{
  "d_model": 128,
  "n_experts": 256,
  "d_shared_expert": 0,
  "moe_layers": [1, 2, 3, 4, 5, 6, 7],
  "router_score": "sigmoid",
  "init_std_router": 0.0322,
  "lr_router": 0.00089,
  "vocab_size": 7669,
  "lr": 0.00361,
  "beta1": 0.95,
  "beta2": 0.95,
  "steps": 3943,
  "dataset": "wikipedia_en"
}
Below are experts of layer 2 (counted from 0) of a mixture-of-experts language model. Rows are named router (the router's row for the expert), up (a neuron's input weights, with its number) and show model dimensions 0-127. Each number is 200 + 20 x the weight over its row's rms, rounded and kept within 0 to 999.
After each expert's rows: a language model's description of what the expert responds to; "gets" lists some tokens that make up at least twice as much of what it gets as of all text. This comes from a sample of Wikipedia text that the model never trained on. Tokens count by the router's weight.

# expert 31
router,187,200,171,188,160,216,193,182,182,182,210,198,211,210,188,215,203,185,199,181,181,169,180,177,214,201,210,227,200,186,180,204,214,203,204,207,194,201,173,196,171,200,201,175,198,224,192,186,184,174,188,192,163,223,222,179,236,175,234,191,184,189,223,220,206,193,205,163,213,189,187,192,201,204,227,200,261,175,217,182,221,210,173,153,170,209,215,191,164,190,189,214,221,220,201,251,190,203,230,202,189,189,168,206,188,200,189,195,213,179,164,167,183,213,226,199,234,205,211,152,199,203,221,224,215,220,194,178
up0,215,198,186,195,207,183,198,202,180,159,214,218,201,216,232,206,233,217,171,240,195,213,155,180,185,206,231,160,178,213,186,202,222,192,191,219,183,185,199,184,217,190,190,197,218,205,207,188,217,211,215,222,162,189,187,192,196,181,179,191,239,204,223,217,158,173,191,204,224,195,225,189,207,205,193,200,221,196,203,187,229,189,185,161,216,177,207,201,217,242,223,195,211,175,202,190,177,169,204,195,203,201,215,193,180,204,155,165,163,181,208,197,220,182,205,193,220,187,202,213,193,246,235,210,194,193,249,167
It responds to: Coordinating conjunctions. The word and joining nouns or clauses, especially in section headings like Background and release, plus but, or, &, and some commas.
gets: " and", ",", " but", " or", " &", "/"

# expert 0
router,190,208,202,190,191,196,216,225,180,164,241,212,177,220,203,235,190,203,224,180,178,166,205,212,211,188,184,240,218,180,175,200,231,206,183,210,176,201,189,199,163,193,199,190,206,193,194,180,216,152,177,205,162,229,223,178,196,222,170,208,196,158,209,211,206,204,208,169,228,213,182,190,168,189,207,202,230,191,195,214,185,191,184,157,172,202,207,211,200,191,174,230,221,240,198,207,196,218,228,189,157,223,201,193,177,220,176,199,210,192,175,180,170,204,213,243,208,205,190,186,199,192,184,228,222,212,193,179
up0,199,175,192,223,189,184,198,213,181,184,197,245,209,204,150,209,203,181,216,152,218,206,178,241,208,174,199,179,184,185,206,166,214,217,214,171,198,190,214,160,184,213,216,187,155,225,191,198,236,164,183,195,171,212,209,212,185,182,187,228,206,182,199,209,213,218,224,199,204,199,193,229,175,187,202,191,237,197,185,180,158,213,201,179,216,180,207,172,222,216,181,204,232,224,216,237,202,205,186,215,189,179,211,200,176,191,195,200,208,176,197,137,193,183,178,193,197,165,204,200,191,200,177,206,182,211,197,186
It responds to: Conjunctions and word openings. Coordinators like or, and, any, either, plus word-initial pieces such as ar, Ar, un, an, ter inside longer words.
gets: " or", " and", "ter", " Ar", "an", " ar"

# expert 16
router,200,188,188,181,214,196,218,197,193,210,192,180,164,220,196,201,221,175,196,212,187,191,197,214,204,227,173,230,224,177,208,194,215,198,180,207,184,174,196,188,194,209,238,192,205,216,224,151,207,171,169,192,189,228,210,200,212,211,181,184,197,156,212,220,200,239,178,167,210,181,186,205,187,204,204,204,213,203,175,209,235,197,150,170,185,197,221,181,198,224,171,221,210,243,239,263,217,217,198,161,182,222,207,209,181,192,192,171,214,170,176,206,192,212,219,219,193,216,187,166,201,195,196,195,205,177,216,212
up11,182,191,186,205,189,202,199,202,223,208,216,203,202,167,203,230,221,155,200,177,194,203,218,191,232,193,196,182,176,217,211,168,179,193,190,157,160,155,209,178,175,199,204,202,176,187,225,188,230,209,225,185,194,189,217,203,207,203,204,190,192,185,220,190,211,222,208,213,206,192,188,206,208,187,193,218,179,195,216,213,199,206,185,187,202,229,197,191,212,216,188,196,187,246,192,246,248,194,201,253,185,230,197,209,171,210,219,219,202,210,148,178,182,198,179,166,211,209,204,195,209,185,182,201,230,211,133,201
It responds to: Articles after prepositions. Articles the, a, an and another, usually right after a preposition or verb, as in with a, of the, obtained a.
gets: " the", " a", " an", " another", " The", " UN"

# expert 55
router,157,190,196,190,196,178,227,189,198,181,225,204,220,205,179,183,219,201,210,170,188,210,167,229,200,213,180,216,188,164,188,238,224,218,207,187,188,214,212,194,175,198,204,169,209,229,176,193,187,206,165,203,139,225,177,177,222,170,226,193,213,202,211,220,210,195,179,216,224,177,199,171,178,206,218,167,185,194,188,196,205,196,171,181,184,210,233,218,201,208,194,210,191,236,176,224,214,221,193,169,167,217,160,202,156,202,173,184,200,191,207,180,199,194,233,240,206,186,200,174,192,215,196,219,176,194,201,193
up0,205,215,178,214,224,226,227,203,198,173,227,195,127,176,193,180,226,151,177,189,145,189,180,238,187,221,197,230,196,183,198,183,219,192,174,230,194,199,159,202,210,172,230,178,175,168,196,187,181,200,200,164,192,212,204,176,213,189,220,185,207,215,203,196,226,213,210,206,201,170,188,201,155,229,197,216,217,208,181,195,213,216,218,212,202,188,180,229,204,182,215,201,192,205,185,192,188,198,209,190,197,192,180,191,199,205,214,191,197,198,216,208,169,180,231,229,194,199,158,194,203,179,185,231,206,225,188,198
It responds to: Word-initial capital pieces. First capital letter pieces of proper names starting a word, such as P-anda, Gr-ayson, Gl-orieux, St, Tr.
gets: " P", " C", " K", " St", " L", " T"

# expert 49
router,178,201,211,201,211,226,207,215,181,165,219,189,165,198,201,231,207,235,187,191,218,213,202,200,209,214,171,204,242,165,192,198,215,176,174,233,201,188,164,223,196,196,244,198,193,226,214,178,209,195,165,209,173,203,237,155,183,192,212,194,190,207,206,226,191,230,196,147,224,176,194,194,213,231,210,215,192,228,182,200,187,220,180,159,190,190,231,195,175,203,217,230,230,197,207,238,204,198,192,193,169,226,208,214,184,207,221,178,192,183,212,208,190,209,209,249,222,220,193,192,185,194,218,192,190,201,184,208
up0,218,229,209,198,242,224,227,234,169,205,240,210,174,187,195,183,225,198,202,205,200,214,203,248,188,191,183,236,188,183,215,204,231,193,168,207,185,199,193,184,189,233,198,207,190,208,202,197,236,184,203,222,196,219,192,205,174,164,180,214,220,241,227,198,197,215,216,183,158,213,172,212,209,232,193,199,257,221,214,164,162,195,216,199,218,175,211,231,182,190,209,226,182,198,188,218,185,212,188,203,196,205,214,217,173,203,224,198,208,196,179,175,201,196,184,222,245,192,193,188,201,185,204,198,187,216,189,168
It responds to: Role and kinship nouns. Nouns for roles, family and life in biographies after his or the, such as head, father, first, work, plus 20 starting years.
gets: "20", " first", " head", " work", "19", " father"

# expert 1
router,165,191,175,206,216,208,225,214,198,190,191,197,216,184,221,222,196,218,206,159,212,209,203,207,209,220,203,196,203,193,183,209,200,198,201,218,179,187,197,205,186,222,186,194,202,205,202,154,212,188,153,201,154,214,186,173,179,191,200,241,183,178,204,211,203,172,175,158,193,206,198,187,175,214,219,166,235,209,220,180,220,218,180,168,168,203,231,212,199,175,163,204,222,241,214,230,200,219,206,182,186,232,181,212,177,170,172,220,202,189,182,178,193,210,194,244,243,172,213,200,184,199,209,227,184,176,192,189
up0,215,181,229,195,201,225,224,245,193,187,153,205,215,207,214,199,183,207,195,196,195,199,189,187,181,215,183,182,198,202,210,214,195,150,169,178,194,181,197,225,194,180,206,173,213,238,207,196,232,233,195,189,192,196,207,190,196,191,220,224,187,193,232,189,227,246,199,204,183,194,203,212,198,207,183,192,191,196,234,131,199,246,201,190,184,204,166,229,164,193,189,185,201,181,205,240,203,225,221,208,165,186,205,195,180,189,179,197,215,177,202,192,212,169,188,235,201,194,212,192,192,190,215,168,198,160,222,189
It responds to: Non-English word interiors. Word-internal pieces and accented letters inside foreign names and words, such as Be-ir-ut, Sk-ø-rringe, Verwaltungsverf-ah-ren, plus opening parentheses after headings.
gets: " (", "ir", "ah", "ä", "===", "ij"

# expert 44
router,163,187,174,195,194,191,230,186,199,198,214,195,226,214,188,192,189,190,171,200,196,193,202,210,197,224,188,202,204,152,173,202,237,203,193,222,204,210,218,218,206,219,184,187,192,217,202,183,196,178,149,194,169,199,187,208,221,171,236,192,172,185,206,261,195,200,170,189,233,209,175,189,196,178,196,165,208,186,212,184,191,201,191,189,174,202,205,167,191,211,197,200,227,236,216,238,192,229,234,173,190,213,165,230,175,197,170,213,204,173,180,173,215,195,211,233,232,224,210,170,207,214,221,197,191,209,216,177
up0,202,187,204,171,202,212,223,199,196,203,198,214,208,198,185,181,208,192,217,205,213,210,194,182,210,213,183,209,183,204,208,218,210,193,234,215,216,222,232,197,198,222,190,208,182,191,196,191,212,170,186,186,199,215,219,207,191,194,222,230,172,164,238,225,180,196,219,193,209,164,167,185,155,226,169,189,236,202,214,221,241,213,212,207,212,203,223,207,205,155,208,203,196,184,217,191,206,251,220,179,191,187,203,244,201,179,172,195,156,194,223,168,186,206,189,225,276,203,208,204,210,191,189,210,208,203,230,227
It responds to: Name-initial letters, Asian syllables. Capital letters and first syllables beginning names, especially Japanese, Turkish or Asian ones with k, H, K, W: Hokkaido, Akkadian, KRS-One.
gets: "k", " H", " K", "i", " M", " W"

# expert 56
router,191,190,185,204,187,223,219,199,197,161,197,215,174,207,175,188,209,182,203,214,199,180,194,207,196,221,211,179,196,161,205,217,210,175,213,195,203,226,186,208,192,185,209,185,239,181,192,168,209,171,140,221,176,165,221,174,229,216,218,162,196,177,249,228,192,182,171,160,213,225,212,213,201,198,201,192,222,211,184,220,199,226,155,162,194,195,235,188,203,208,179,214,189,211,227,221,220,209,216,198,167,242,191,221,208,181,210,201,208,166,194,202,209,215,225,217,192,197,196,191,201,209,194,204,216,233,226,211
up0,170,231,161,205,186,199,175,230,240,234,183,218,188,194,215,213,204,181,226,202,189,195,206,220,216,177,165,202,186,206,198,164,236,166,201,202,186,193,184,187,213,234,246,215,199,191,239,194,197,179,176,223,221,184,170,192,227,211,172,179,198,165,211,218,229,196,205,179,187,208,211,177,194,199,188,197,174,181,177,218,206,203,235,204,226,198,216,238,181,208,238,200,211,196,212,192,190,179,206,230,210,203,195,235,222,186,209,161,244,178,201,203,228,216,186,175,202,202,211,203,187,216,170,212,204,212,199,209
It responds to: With and -ic endings. The word with, and adjective suffixes ic, ric, ental, onic ending words: sarcastic, psychiatric, Leviticus; also to, and, its.
gets: " with", "ic", " to", "ric", "ent", "on"

# expert 39
router,156,226,223,210,197,194,224,223,187,191,198,192,187,213,223,211,163,191,183,168,199,186,205,191,223,179,206,213,202,177,192,206,231,181,183,176,188,193,192,195,187,218,197,175,205,231,174,152,211,179,164,230,176,202,225,190,186,196,214,210,191,206,219,197,187,227,203,162,244,204,184,196,169,190,219,196,198,175,159,202,192,208,192,174,185,189,227,210,173,194,191,227,196,209,217,207,200,208,233,156,190,226,170,215,182,180,217,221,182,184,179,190,192,175,239,252,219,190,210,177,215,209,202,220,206,196,235,205
up0,210,204,210,208,206,218,199,210,204,189,212,213,192,225,214,243,195,186,144,158,182,223,194,198,198,186,200,202,240,160,228,190,224,211,214,252,213,223,239,221,182,198,206,171,204,188,174,197,213,192,233,189,204,201,153,209,204,217,182,221,207,175,215,212,220,173,198,185,186,242,193,190,166,203,184,213,212,170,227,224,210,232,195,203,187,211,194,196,183,181,198,178,201,217,211,216,186,208,183,187,204,181,199,213,210,197,181,200,199,213,227,186,214,186,202,204,180,176,163,210,223,213,173,248,194,152,203,185
It responds to: Space before numbers. Lone space tokens before years and numbers in lists, tables and dates, plus mid-word pieces like s-hed, Th-urs.
gets: " ", "urs", "amp", "act", "hed", " Date"

# expert 18
router,184,191,205,173,192,184,212,190,214,178,191,195,186,192,226,219,206,179,145,217,190,199,165,215,185,213,181,218,204,181,194,188,248,182,201,205,177,222,218,212,222,183,205,222,202,215,193,169,186,184,163,223,198,187,228,169,206,211,210,208,180,164,223,233,216,175,166,166,199,202,190,196,174,220,235,197,191,233,204,192,169,244,194,165,204,203,207,190,205,213,189,222,208,220,185,228,202,202,221,188,179,224,197,225,170,208,206,185,204,154,206,203,209,211,227,227,189,241,188,200,182,238,205,222,206,201,218,175
up7,150,209,217,198,208,206,183,217,212,193,185,177,200,202,179,246,199,189,209,236,193,203,196,181,166,213,162,221,207,196,219,207,231,235,189,234,197,168,207,187,174,205,207,184,190,184,199,195,196,177,185,196,210,202,213,179,173,177,187,194,220,165,221,204,212,170,209,181,219,209,175,150,188,189,184,162,220,203,174,202,194,193,199,197,185,202,202,211,158,167,218,196,228,199,184,176,204,204,170,188,201,191,184,172,166,206,170,144,195,197,217,210,202,194,169,194,187,222,181,184,213,194,160,223,194,222,173,222
It responds to: Surname endings. Final pieces of personal surnames and place names in lists and tables, like -ton, -son, -man, -ley, Brown, Allen.
gets: "ton", "man", "son", "e", "a", "on"

# expert 11
router,167,181,212,175,206,234,222,230,178,188,197,214,194,211,178,195,219,182,169,195,174,176,206,221,198,192,215,196,186,160,203,208,239,188,208,192,186,219,187,197,187,209,200,217,181,211,174,204,190,183,178,197,164,221,221,182,202,227,195,182,202,168,214,220,184,190,177,148,221,215,162,189,201,227,214,195,207,204,206,211,210,214,203,158,159,182,244,186,207,187,205,212,214,230,179,228,211,206,198,166,148,202,200,192,196,180,200,214,234,201,186,194,181,217,207,214,207,191,171,170,233,242,208,207,194,211,180,173
up0,194,224,208,222,240,214,216,215,166,190,189,220,210,207,176,190,204,210,207,188,144,183,201,180,210,205,201,218,216,194,163,181,239,177,180,222,205,159,181,169,194,182,184,226,226,199,187,178,211,196,230,189,187,219,218,191,179,214,207,264,207,196,202,178,181,207,198,209,217,204,192,219,214,219,222,221,184,211,208,211,163,190,182,202,192,197,212,211,180,167,240,201,203,229,219,197,210,218,210,198,187,207,215,185,178,185,173,177,224,196,212,178,241,179,177,217,194,199,181,181,201,206,191,265,193,211,192,191
It responds to: Mid-word syllables. Vowel-led middle syllables of names and words, especially Spanish or accented names, such as Benedict, Ocasio-Cortez, Domínguez, Regnal.
gets: "ed", "al", "a", "o", "ort", "an"

# expert 20
router,125,185,197,189,182,204,209,197,184,154,190,215,195,201,194,221,184,188,173,210,203,182,180,211,221,199,206,180,216,178,191,198,218,164,169,186,204,233,223,201,193,199,208,209,217,195,171,166,229,198,176,203,168,182,201,165,210,236,203,185,213,176,216,229,203,186,197,164,207,191,187,246,184,210,234,175,222,195,203,152,207,184,165,177,186,197,198,187,194,212,196,189,216,230,221,215,202,183,218,180,194,223,202,214,176,195,227,185,190,168,184,209,209,216,223,214,231,179,203,159,200,181,212,192,200,189,188,192
up1,156,204,214,182,175,172,234,198,216,196,206,219,196,218,180,212,185,169,159,190,151,182,173,195,163,205,185,170,203,201,193,195,208,196,176,178,204,190,215,249,214,221,231,213,248,188,227,186,218,204,186,162,180,203,209,194,241,197,179,211,191,177,253,234,187,175,225,193,195,177,197,198,200,201,188,193,161,217,184,196,205,194,220,202,191,195,177,214,196,192,235,196,195,197,186,207,179,185,181,196,194,238,209,155,198,187,212,205,189,194,198,223,219,210,204,212,203,198,173,170,177,196,222,197,192,194,211,171
It responds to: Plural suffixes and listing words. Plural and adjective suffixes ending words (-ists, -ents, -ies, -ical, -ines) and listing words such as including, many, several, also.
gets: "ies", " also", "ical", "ists", "ents", "ics"

# expert 58
router,155,187,211,193,196,182,233,221,179,202,189,188,197,212,182,202,205,189,189,200,209,203,197,232,189,196,211,203,204,193,190,201,220,196,181,168,228,202,217,219,182,213,201,194,195,203,219,190,171,183,177,220,179,220,190,186,193,198,226,220,197,182,211,214,211,222,163,159,214,184,222,173,203,191,203,204,194,207,194,184,216,232,192,171,195,215,212,186,212,189,154,228,194,241,181,255,195,185,212,209,170,228,166,221,179,213,184,219,189,158,205,168,182,229,223,243,242,204,209,187,178,210,228,242,166,204,191,209
up6,212,207,206,191,220,217,201,227,183,194,200,200,206,194,226,220,207,209,230,220,215,246,202,213,194,185,222,187,196,181,209,168,176,163,204,158,197,253,222,204,191,180,207,204,242,173,217,215,160,182,202,199,171,224,220,181,201,220,167,202,228,192,193,173,196,186,164,222,220,200,190,222,181,254,194,171,182,227,203,193,203,223,191,185,246,211,191,186,179,235,178,197,163,202,197,226,237,188,224,209,218,194,216,201,168,202,197,198,226,197,211,190,182,180,198,208,182,209,230,198,182,197,199,202,217,174,197,204
It responds to: W pieces and war words. Word-final w pieces and nouns like war, men, women, tax, Union, plus bare space tokens before years or numbers in dates and tables.
gets: " ", " w", "w", "W", "ow", "=="

# expert 24
router,167,207,186,177,215,219,207,197,207,170,208,217,229,173,189,204,196,223,193,186,201,218,184,216,209,210,198,220,216,190,192,193,202,192,202,188,172,210,190,191,207,239,188,183,188,178,189,190,208,184,182,200,157,191,198,165,243,226,208,224,188,178,229,220,213,198,182,171,236,181,186,205,192,200,202,177,205,182,172,199,198,198,181,193,182,219,219,177,168,220,174,204,194,214,198,223,196,214,218,200,189,239,185,208,186,202,174,206,174,141,222,176,189,222,215,248,203,227,177,147,252,214,209,219,206,179,215,214
up0,189,194,187,234,223,218,237,219,233,207,220,208,236,215,194,214,181,168,170,198,210,188,165,226,192,182,210,196,176,213,179,165,203,195,167,209,177,169,213,176,184,220,191,178,209,178,194,192,208,184,178,164,162,206,235,207,207,207,206,167,174,151,190,218,204,213,195,208,248,195,194,244,199,169,207,212,213,213,173,215,221,202,198,198,219,180,203,204,163,191,165,174,163,208,208,200,205,228,179,181,188,207,192,209,193,190,180,206,187,183,196,165,197,188,200,221,198,224,181,201,191,217,224,228,205,205,230,209
It responds to: Digits in numbers. Digit tokens continuing numbers in tables, coordinates, addresses and dates, such as 200, 481, 12,858, 37.76.
gets: "0", "00", "5", "3", "1", "7"

# expert 14
router,159,232,182,199,209,174,206,185,187,182,197,209,200,208,230,215,201,220,226,194,188,183,201,199,220,205,197,191,191,185,182,227,239,199,234,195,207,195,209,224,191,220,182,208,219,205,175,165,191,201,148,211,172,206,196,152,215,195,223,175,186,188,213,214,216,214,184,157,207,176,215,210,209,189,207,149,207,201,181,194,171,219,184,170,184,173,242,187,201,204,205,222,214,223,218,212,196,207,239,212,166,206,181,216,203,192,225,203,204,149,171,210,202,233,188,208,215,229,212,178,183,227,212,221,206,173,221,210
up0,209,206,187,201,218,219,186,207,155,174,223,219,168,191,213,186,216,174,226,171,184,215,156,176,205,184,174,197,197,187,195,221,217,196,220,192,203,191,183,170,216,218,140,213,201,172,181,182,199,186,175,235,184,195,214,170,175,168,220,206,166,207,202,207,188,228,188,194,188,196,210,184,205,204,211,219,198,195,229,205,214,195,179,199,207,183,193,201,156,232,196,179,187,209,176,202,190,186,241,219,180,213,189,213,236,169,206,206,190,172,211,194,227,203,167,181,198,172,189,238,224,216,209,182,168,181,233,207
It responds to: Mid-word pieces, Latinate words. Middle pieces of longer words, often Latinate stems like gr, for, reg, ant, ural: congratulating, reinforce, quarantine, irregular; also century, under.
gets: "19", "18", "gr", "ial", "re", " under"

# expert 19
router,171,215,206,207,195,200,207,209,173,170,190,197,176,193,209,216,219,202,179,184,207,200,179,232,180,183,211,200,198,201,205,210,223,184,202,198,157,238,203,184,204,207,204,222,193,198,210,151,214,194,155,185,155,189,197,179,216,224,234,221,201,151,245,222,186,188,193,179,229,198,176,217,203,226,219,161,182,183,212,179,156,223,184,177,200,208,224,214,192,199,185,214,187,233,214,240,193,186,210,172,190,205,180,195,185,183,179,182,227,178,197,195,173,224,207,237,217,183,227,184,200,227,202,197,202,206,193,181
up0,159,169,188,197,195,206,215,208,199,214,179,174,240,234,215,205,227,210,233,196,197,202,218,188,204,191,229,207,177,206,163,198,184,180,203,196,203,227,192,165,220,181,151,226,236,202,189,189,179,209,193,190,177,189,225,218,176,207,238,210,198,203,204,191,200,218,180,188,186,228,222,193,214,199,170,210,222,173,194,242,193,211,177,213,191,184,209,185,191,240,198,171,193,211,227,207,197,219,165,201,178,220,180,207,195,194,217,203,197,169,231,156,170,216,203,204,188,199,239,185,251,220,207,189,219,204,209,211
It responds to: Latin taxon endings. Latin-style endings of taxon and place names in species lists, such as -ia, -ica, -idae, -ata, plus colons after list labels.
gets: "ia", "a", "us", "io", "ina", "ium"

# expert 8
router,152,209,174,196,217,217,218,187,196,188,179,205,211,219,187,221,199,193,178,182,196,181,186,194,206,218,185,213,196,181,202,177,231,204,215,201,205,224,186,171,190,200,201,194,223,230,196,166,178,172,147,213,156,198,194,178,216,196,203,206,174,209,230,242,178,195,197,193,199,190,183,176,196,203,196,178,228,208,186,222,203,187,185,175,174,205,247,197,165,182,227,202,187,254,200,213,241,228,200,211,182,243,194,196,192,197,214,188,201,192,165,212,181,217,189,261,217,219,207,175,220,198,206,195,196,201,220,193
up0,155,218,212,212,183,219,210,224,191,218,205,212,203,154,180,207,205,213,226,201,198,170,216,222,222,202,179,194,190,193,200,160,221,184,190,177,196,213,195,188,202,233,225,196,192,207,193,167,159,199,181,215,186,191,181,178,233,188,212,227,179,206,199,246,211,202,225,179,206,194,230,195,238,187,203,200,210,169,173,225,209,182,216,200,152,180,204,206,151,213,217,187,182,217,202,200,151,205,182,199,190,200,166,185,188,189,210,177,178,208,183,198,187,202,201,194,219,162,218,172,244,163,192,190,196,193,207,205
It responds to: Mid-word syllables in names. Word-internal pieces like el, il, ir, er, i inside foreign names and words, e.g. diesel, sequel, Rigelj, Uvini; also over.
gets: "el", "i", "er", "il", "an", "ir"

# expert 43
router,144,224,185,204,193,183,237,226,205,222,196,214,198,180,195,215,204,224,182,202,210,197,213,219,217,182,186,237,225,187,190,211,226,186,197,207,209,187,195,187,215,231,219,190,186,215,189,200,185,207,163,215,182,218,191,168,219,215,208,212,221,188,201,210,208,228,184,145,240,207,188,201,185,253,220,183,183,187,193,195,208,205,136,164,164,180,249,190,192,201,208,210,184,227,211,219,191,207,196,199,205,191,185,219,171,192,229,208,190,156,193,202,183,229,222,212,209,205,220,175,185,210,196,211,197,196,194,181
up0,183,209,205,195,184,200,247,260,200,203,216,216,183,229,207,206,207,216,201,204,190,204,224,186,217,233,195,203,236,181,208,184,251,197,213,192,184,220,189,212,216,193,180,196,188,245,208,208,175,195,184,193,190,205,224,195,204,195,184,204,192,204,216,188,248,181,187,164,188,227,234,189,192,218,178,198,205,208,232,200,241,178,149,177,176,241,205,178,222,213,189,214,203,200,185,198,204,202,206,190,188,182,212,183,208,190,232,199,169,239,182,180,197,224,215,202,249,169,213,216,185,189,221,205,207,185,205,178
It responds to: Year and date digits. Digit pairs forming years and days in dates and ranges, such as 19 in 1982, 16 in 15–16, 18 in 1867.
gets: "19", "20", "18", "17", "15", "16"

# expert 52
router,148,176,184,212,190,228,187,206,181,165,197,195,205,176,208,210,190,197,198,206,195,192,193,226,178,187,203,211,205,156,185,191,217,196,211,215,224,173,196,184,199,218,201,182,184,200,179,156,176,184,164,202,178,190,211,181,229,226,215,226,188,175,187,248,219,217,204,171,207,210,183,156,192,228,246,194,195,206,192,185,214,192,187,187,160,195,246,189,217,217,196,220,210,254,232,223,199,181,196,173,193,246,192,212,177,198,198,209,199,178,205,204,203,191,190,214,226,217,172,194,190,215,218,217,225,186,191,208
up0,199,179,157,225,189,199,201,207,202,176,206,220,201,175,206,204,213,156,211,204,211,196,189,214,177,207,191,213,176,164,169,227,189,217,189,214,206,185,216,197,226,189,187,143,221,185,172,159,223,194,153,193,202,207,184,185,225,206,208,187,178,207,200,208,170,187,214,189,211,189,209,177,205,166,195,201,229,215,225,175,229,202,198,199,201,216,199,232,191,222,216,156,218,176,199,214,202,185,183,223,188,258,217,178,196,224,168,213,172,188,219,180,192,210,221,189,219,174,214,194,204,209,192,216,202,224,200,153
It responds to: Numbers and quantifiers. Counting words and quantifiers before nouns, such as two, three, four, several, many, other, New, plus adverb ending ly.
gets: " two", " New", "ly", " three", " four", " several"

# expert 50
router,152,215,183,202,178,199,207,184,204,173,200,203,218,180,198,215,201,173,198,186,190,200,218,218,188,228,200,222,232,171,202,213,248,172,218,198,170,206,221,205,210,213,228,172,210,170,202,176,192,178,165,218,174,223,190,178,238,199,228,196,181,161,251,226,190,192,186,162,191,204,224,188,202,210,216,172,203,207,190,179,199,218,199,197,204,222,218,203,186,186,184,235,201,229,199,236,198,197,204,183,170,214,191,185,178,145,203,201,208,166,202,211,191,202,224,225,207,199,234,217,203,210,198,209,208,176,225,168
up7,184,194,171,156,198,197,210,187,201,173,225,197,198,185,186,225,243,219,183,210,221,196,204,181,207,227,228,203,236,168,189,195,216,192,223,200,196,190,208,210,188,223,183,190,206,166,211,191,179,223,211,224,199,224,184,190,216,157,197,204,216,204,202,217,194,200,207,204,207,208,214,187,153,194,212,161,224,214,227,192,194,190,222,202,212,183,200,229,179,188,171,182,223,247,238,218,233,187,174,164,182,196,183,175,168,171,181,193,199,171,221,195,190,178,205,234,208,221,239,198,217,207,207,191,176,199,242,213
It responds to: Final -a syllables in names. Word-final syllables ending in a (ka, na, ta, da, ma, ra) in foreign place and person names: Furka, Wagna, Punta, Zelda.
gets: "a", "o", "ra", "u", "ta", "ma"

# expert 17
router,167,197,178,161,210,209,218,212,193,175,205,217,230,208,205,225,218,203,156,178,203,201,204,220,219,189,191,229,209,178,203,194,237,175,200,234,172,208,184,199,190,225,194,198,196,178,210,185,177,164,161,192,181,220,194,206,233,222,220,183,199,182,204,235,200,215,178,154,182,203,198,212,177,216,203,188,212,207,177,187,219,184,189,161,170,185,247,193,209,223,195,209,200,236,203,197,198,192,206,184,190,225,166,205,197,214,207,183,176,193,185,188,202,217,217,226,212,226,180,163,198,216,198,207,199,150,234,166
up0,232,195,191,206,204,241,200,227,209,153,211,194,210,209,212,195,203,179,207,234,212,211,216,222,212,204,227,185,190,167,205,201,196,183,212,201,213,228,193,210,214,190,172,205,228,209,187,165,194,161,163,185,217,221,192,180,219,212,200,149,217,189,202,191,190,165,162,199,179,203,170,203,193,232,189,244,233,199,202,169,187,187,214,214,234,207,219,178,180,207,202,202,197,186,197,193,182,228,206,184,193,203,180,160,169,217,197,176,183,200,176,215,176,223,231,192,194,227,179,187,174,187,225,215,172,207,210,159
It responds to: Name endings, year digits. Final syllables of foreign names and the last two digits of years or numbers, such as Labaien, Malabar, 1878, 2011.
gets: "an", "ar", "in", "or", "un", "on"

# expert 10
router,166,196,213,209,184,191,213,199,192,192,175,217,215,169,176,219,197,216,182,160,220,194,215,190,219,178,207,166,206,186,169,191,223,182,188,179,194,186,196,203,178,205,201,187,213,197,181,167,194,174,157,236,178,202,224,194,203,201,210,194,223,198,212,235,208,212,209,197,205,200,187,219,216,197,210,168,206,197,170,181,207,214,189,144,194,195,213,228,223,186,180,215,190,224,207,261,185,225,216,166,174,229,174,218,178,176,173,201,198,185,197,175,216,228,211,237,226,214,222,168,202,197,218,201,189,181,218,163
up6,184,185,211,207,200,227,184,206,213,190,199,223,196,190,232,221,222,210,198,209,193,178,198,217,225,200,169,201,201,190,199,207,193,234,168,214,126,188,189,207,209,185,183,173,190,177,201,183,166,215,200,184,196,252,226,186,228,197,203,190,200,194,175,229,186,210,231,205,157,173,175,217,182,193,198,208,197,183,159,171,238,205,203,212,166,211,173,235,162,185,234,213,197,192,194,213,218,203,216,200,199,172,150,196,183,186,199,178,209,202,235,196,209,185,197,203,209,199,190,177,196,180,235,223,199,187,216,194
It responds to: Opening parenthesis. Opening parenthesis after a name or term, introducing birth dates, scientific names, pronunciations or notes, as in Kobe Sanders (born 2002).
gets: " (", " \"", " a", "-", "r", "("

# expert 23
router,174,201,202,220,176,162,211,212,181,191,207,210,214,209,185,198,251,197,186,206,187,201,187,220,199,219,207,205,205,168,198,197,208,188,184,191,204,196,221,218,203,213,183,169,205,216,193,174,206,191,124,210,174,164,220,183,219,239,198,196,204,155,200,199,197,190,190,153,242,216,184,179,208,204,210,207,204,211,166,214,171,197,182,187,205,182,211,194,229,221,196,209,216,246,199,243,187,204,214,186,193,212,174,234,201,207,174,167,205,175,209,199,182,211,203,233,225,206,208,157,210,201,220,191,199,169,192,195
up0,205,224,180,235,199,200,213,198,194,214,209,216,227,214,187,172,181,173,222,199,194,223,201,222,218,198,224,197,225,210,157,192,169,197,216,213,211,192,216,228,215,212,174,201,234,185,185,191,159,199,149,201,195,194,228,173,224,233,214,177,209,168,223,193,212,185,226,203,210,221,207,191,177,212,243,194,208,224,215,190,225,202,194,210,197,174,191,187,219,196,210,234,193,234,194,242,219,234,205,218,182,206,148,178,194,186,238,217,221,164,198,220,186,215,215,200,210,222,169,208,210,207,217,205,199,199,197,164
It responds to: Name syllables and parts. Syllables like ul and ent inside names and words, plus words like part, off, form, point, such as Puliyur, tuberculosis.
gets: "ent", "ul", "end", " part", "2", "let"